Weights of a small mixture-of-experts language model, trained from scratch on English Wikipedia: 10 layers.
Below are experts of layer 5 (counted from 0) of a mixture-of-experts language model. Rows are named gate (a neuron's input weights, with its number), up (a neuron's input weights, with its number) and show model dimensions 0-159. Each number is 128 + 24 x the weight over its row's rms, rounded and kept within 0 to 255. Numbers have three digits each.
Before each expert's rows: a language model's description of what the expert responds to. This comes from a sample of Wikipedia text that the model never trained on.

# expert 49
It responds to: Prepositions and subordinators beginning a phrase or clause, such as with, after, during, when, until, without, by 1939.
gate0:143168138113153135116131134094088086158144145146153096099153123083115088155117150132111147148146149138118125151156132135092138152097096076096113108110154137099091103102101154148155134142145125114150148084129144098149127173136095114120065135118116175106113110161129122138119124100164151102123132104105141171121114100156164144100145136106107133103108121108129111097138146124125138162118120117154074128114109124121123167110119101158100159137106111108150116145144088113087195149158117
up0:169114159067154129113104094105139141126108135091140123103109134127102122082145126143143163144112123143128099123140126159140173137164134204136142126129142169136138156126121130129098123124110116153140171145121100155118143091129108143168146160161114139125147112123132124152152111140150097153125115076077123127119142091137144133147126174168163148140088136151127145105135110136150148190148152100139126104122165130138166112145166108143138077116157066139146123108112109105088101138136151
gate1:127185099149171140122138092090148110080136154140144123115136100136117125130161135108150124139104123125135139154123190128127076099135112156136122139095162121133097101099090124142103149152144106119119158128096096108123121133111126120123130156182139137132121152125157131146146156097138125123156106153121110140155154116124105152117132158090123149148213118145146079103116080122125143117139102115127107069129155187095140137127128143161156133140115127134122154177112130165167106116160160
up1:123153114152156127137128131115118128110148137129167150094127081143088152097148103145148112126121149120142126147133133160141103082141157145188169153102186109108120138148117143127122148148174134148167150110147096115159123113096127089165136156154115124134116124163123114191148173121142126130115124119125116152141133148121102118117098098123162125081199108114119115108112137160144105126102108123128138121161130140097111149157113096128137129126127153105126110211103106156137151103175089

# expert 19
It responds to: Commas, and, or, but, although joining listed adjectives, nouns or clauses, such as fast, accurate; frank and candid; and/or.
gate0:137123094123138131097127093118120136152144138145110140174154107148122107166141133083154133147088117178109123145154125146149130161145089158129135078092125107131118156154094095143123129105110129101110154116135115164123149124086123194129107115135087104133145119075108118137135105121136121141126093117142111149133127178111112180106177096119184125119097097170142127106143166119083118135148172129107111164108091080120112117129131128185094138128142118132124166137149155153137144112128136
up0:126110141094099144127163168171115073110121086130161140120123147144104154085131122176117124115119146140152115150096141078114100134067139146138131174120123124143133118143128151128107109145138117155154104132149121107121125128158150108128151126139161143085130153195181140120095118139113134120119136102110128126112163063131134067158082147151113144108151173101137127138111140152146101131089097171155123076139124136128122135168121133113155130100140150135113104148111081116120139128099122
gate1:127145155133131075156110096136115110158129116120166094139076152117121125071158128179163110111176145131167098100105122138129148100155173156160150103140121153146133120136153132123164149143166135136081176142106124100087116125119139128109148129106142115143120086133112112167156078172131125091135111128145134144131122148135096133096095134126099086166136141119122177166146113116094111171108124125147136130133106163097130109132144124145117144161154186145135128128107112121170155140136120
up1:173127131130080125081122112135132115129142160105124120167137114123126076161167126130112087119108129125128099125164137086158123107106167165108111112076103109149139183140152153116113133111125106163119112142102117107131083148071116134104145132118129139070136125164155113109104183111089162158127082128149164121098127139143159126095127123112111136080156128110102111109160084149065146108128133105098133121120126129132116123147144147138097117131149120136152120117145075139109115147145143

# expert 31
It responds to: Forms of be, have and modals after a subject (was, is, has, could), and sentence-final periods before paragraph breaks or headings.
gate0:131072117129144171108144147126145123161130117123111163158163152108116134127089108132150146146146160131140155114142117118100171117154120121127099152116154154130097149131072152128192087102167148078158127087142123185106125142121106154153138125172119108113153156104105103101102112081171132124132128122125123112142139107164123103116126155134121144117108155135120116136119105143157130117105128173128119145100165143128104217153128165148132145139138130117061128129109137119104107124140129
up0:119125136107098120123164135163140126120157110105064190107138130097155128110135140105135172163157173134129111115123134108099103128174113118088133119130112161125114098108144130149178069115168103086117139118106119142132137139139111125119152110150155115094152137170121153137124175105150153176161104135141069107157108136156109134131091126120119141158136136142125137107128070093138140092072110128119135131132164109165151160123163153131144134116138104129145132132119170127115159120121170
gate1:169122091093195161109096157122118135137137148157149123165120156108161132104073139140155134141136095103144129139159155092155131124141139132157133124119140130153111097132110126095137119123143108154147165144117043176155138171144111166155129112060138089157126140120137137130125128107154134108102142133123137104136116102169155139139160154154146151124121080166089136123159116109160125069111163152141102142106124106104143140133100127121155140139102151108130140138115124140130138116086146
up1:137130173113178121109106160143118099143101147187131130134128146104148139104060147127116141189149114129155094100121192082163111148101101139125143140118129138139120147110127123095133131132113092120139183120131063141112161122146144156122107132090114096144115124138170121128118123159148149136105142097119112176133164098153122099126121108129106120095151148156085109107154147126128169088144148149094134124118135115082116144125095142108100079125077145114127130132135119124133121123101121

# expert 52
It responds to: Country names, nationality codes and months filling table cells after a pipe, such as Ukraine, RUS, ITA, October.
gate0:134117152121091117094173158093141150137135130163093107114148124120125162147139148135125143152164134170165097110092137156148151121097119160087112118109110141102128176143162150115101139119143136135140119116139150137159135135087137107129137107099080152127118109121126105147148141126123131150112160126164133143121101135070107107095138101089172177160171095117115095124138172123108140128160131144100140114126051143154127121129084097108172131145153133154112155162122133110116148110160086
up0:079144116081157166132094115139144145132138106113093167127147172107150148092125139110144121115140137140116141087142123116086083157095091108153124133098168117137148073090093173154133115097138113147133170152138143136122114103114131104138098145136112134154131153095130154091162137145123095130131188135133139122124146123099129104108142114131136090120117118137092171120112124117104130153082098144164065142131150126142138117157156110123103156144095112140090139083110131176165151134136118
gate1:154117126050106162143118098146104139166143096160138106113175128149113158135111127128128072094152144131127112108147101142110143137125106066156118094104112142127159122108138138123111129102159123131120178114131169128121112122113117120113108118105112088087160168107163134129159132178108104104163168145144121170122112149128161112125151129117140149155151117167168142157103166140095140137109116155140142109132089121125125148119134121101155147118172120159161089154145093122116173128155106
up1:091140135150131100156148126118160133124083152064114151067135163136107097122185130109134118104132131140121136123181135111119190127179108107091130119153155149099147063131159154100156102115120109083139106131177079109162146113156126152121143117105135133143155148123115145117137119103101132139133126164133186086121169144151123121120142152155086153137128132125155143085124163127130125106085142131129135137144124130140100112115110119120134131157128114124120083133119146101163110145159135

# expert 35
It responds to: Single capital letters or short capital pieces inside acronyms and abbreviations, often after H, such as HM, HMMs, HRW, BA.
gate0:117134136090125101146143145138092196108109116120070134074170122190109147115082081125143092134103148149132119094154112099135078143169103089068108115104127111153106159107165141170174102154125132090132135119143092140112106158112135145119139109129129115124149124132105126131124126115129113143160149132149164103103133107122146115126126131095139117117148077140101144106108141110129156132111109144121091126130134135153118115116172132097141102126157102143112112166166134128125170156150093
up0:161139128142132173112120104088137089122135126134137145140103129115166128104127153106136121105118152112153071174113154112149183109146139146166146167100148164109120135099092131103114114102169080145103116088155151092159151140140130144156143173143133121137113145152138113108128148134149124130158128143140073125136104141169144172136115149160136122141117211107122140132126131139115174152149123146129141130131142099150166137107127106123068133163107094101153105112121127158140077105122139
gate1:167130121113115118109130135142121168162159142158117115112119145099112147115123114100124113156114095164112119175124137116137132104103094130093144160120124107134175119157126114125059128157162140153116138104101130118151115135157180113125116171152088139165137132166108134133089116138159141137158189139089157114146148142107143143125106134103124112141144089099122091090114145105104152161118167102089086169118151093143076130110119112152158112134132108147120107135148107127071155111104104
up1:122162159129167102150147127086133184144105129141108120144098121141124160159118125152120120082099144142126124111101122135134134124121126114174099085140119138157137101104160155176082103192141122093098108192105134120111155100152154110112133136128120135148160112080099120128116087139155119105117128123168117169143129145112131157158117150097080133146106109112154112135123134107166167109133086102144153111099148111118154147138165126161135157125163113170126127100128131138183153126135110

# expert 62
It responds to: Prepositions, commas and kinship nouns linking people in biographical sentences, such as son of, known by, parents, Parent(s):.
gate0:169102144154095121122127182147125130096097118083125126131124172172123117155131097108166093102125120156113130124115110117159117100138159120105122182108153161111065148131154147133127126155106131162158099166135119149136171096094138083151108178131135114090094126154108148135131138124149146124129121136139125129174109085120143133140130152112084089105131142085159120153139090137151109111155139136110110116160090101170157087127138124133113151176118078147096128121134117137118120127102125
up0:116154140126131117145130138105111133138177145136141142097175096122138135139133113109086163134130121132134098109096128128111171169156100118143119094098085091105145102130139095150101106115129120098095133107102121097133133157138090129106146083129113107123118127146147168143113121124109152154096092115151125145111126132182099091102125112104116105139132169171078108137084137159133116167129127148122168128102162148068098173122135157140138119115165158096101141140099150136150131148170076
gate1:158141091104166124084078157134087138133153176137153159089123167141128109132141127144137157081110107124149094102150143110166118169158122110164184116102172128129145109121134123104086086142130101101106125100115127099183123164106094150157099143131128127131144124164122149118092134115139119114145116132138107108114115112125165146130116124097135102141135099125133170116117144125125101095118159134108124152136100161175125130146124128172116080086115117136145125166115129172174112129161149
up1:152162130093111125160135055152144122083140108102109115135097082118125199147128082135121174089115126106116124087126132151120138110145148136076097167096104132136102156109122096111181145116103089168156131139159117142115154106118157135076128133107142134097144106117107131138129134113104134121139138131143126130136147138136124128133124148105117192182118154119103114167155115150122129164093107102156164147112123126119121131118105121096154155124085139113085115122141111103111124167132137

# expert 42
It responds to: Copulas and auxiliaries after a subject (was, is, has, been), infinitive to, and -ly adverbs like normally, traditionally, probably.
gate0:090098121134135129092140148142117124152123139168119094104144133194133101094094121068091118100119107140106138107093098137152136143147160141148136124163134113122130138170125127102136116159155142097113113118078154121109153155109148166089166114147151172126133148090139101124167112165119103134157134099109110105119084135094120126104118122101157132110112071090122168106192102080110123095129163137121114133094146121130130125136135119112159121114129122146144135168139150110128153150166151
up0:131130119134171082110161135128131162123131134129173164113122086142168151146098137161165147162139163091131143132137171104139115115103152140110143154130141124148142126116106129143130126116116139132129170084139061124109149098159141079155089147100114124119075132138138147159133136165176167123096127129135106126135160106113118098160127113143123147095146099109122088164117123144130128144166133138115137179152134132126129115125106173144109081161146146145135129182113114131143164057127118
gate1:159100118149151146127112128146141100098133127134133098138116183124158154095152131132130121088174127191121122163132164141121144128152107130155139115141138122135131168136173126136117086142122129151145156173089107153106095136091162160107148111124090118131105144182100139139142143133132163135150145092123101160131135175180091144103121129133143133156135140137139148155135111136190128114138224145121131150173126116110181156142104142108145117112159113124136107123113119112130148138126141
up1:124143116127150133123136105120116151149156137110138117113101091215148128159093146133139123108127105114172152152132090155121167120062108117115150178152149114154123094149101140149153113135136142134118090135125164137153144138109116113171142126149136132104163141145117129120137117125156093135093138135081124147114146126139122131093107162139121089088125106098076113159138144111102106145131079167107149134147144122154087097122109115144132160140165141156091133137117153119137044141116128

# expert 17
It responds to: Given names and surnames in lists and tables, and University or School closing an institution name, such as Smith, Mc, Moore.
gate0:152168107122143117150118126143112148137143115141085123144122158147136127151099135133134114102105094158136125108118139158128128096119136124143059113106141095067146137125100131161120118160134135177155141126098109117104111145122115152085153149110128100105131133112118123113152095138129080115161163129143138124145136118109106118163113135115098136117125200167151162121126126144138153108143161161117104094176137092126178118116154134153092140158150095108125121094119042130106176113148105
up0:109171134120158104149156087154167109089185102128118072125082099083103138165103098150135110054145128111127143150130103104140170097167133142154078113089115147135142101131123162149152111178135142148118104163120113132130124112150107108112126105115120123134141125130156124105126110077111147111165149100111129145120115154099130147124148134131169121123150060125114105149139150140147120118114090156127156135156137139126101129104130133140106153100157162116152142103153131141144138104123172
gate1:145068121133106155107150143123106131133136141150107169095139124159121134098112129131120131171164167105103115105168131107161154065112130167095093128126156099154138169163118141129170161093145094138142136134140144148113151145121099139102141134137157158157143117147141112143096099190137105120147128085140156127171121164127134113105114148163126095103103123134143189087127162120125148135131162168113152154138132095126136113132161146120109150122105105099107137101106131137092145173131101
up1:104088143122127070139146153142155114118103112134151139144158101101121126099170143136175134143130171073142130115123156080138105118122132152116104131178129137109126108120132153165167152126153083164127125150173157137152111131122145097116154119115157153144157090117133112118103127132137104135130119133113143120142150147159077145154137110108114110127102117139106143110137136122092077136155106140123166118121102191137129117146062119147134135099153077152099135085116132125190104137113095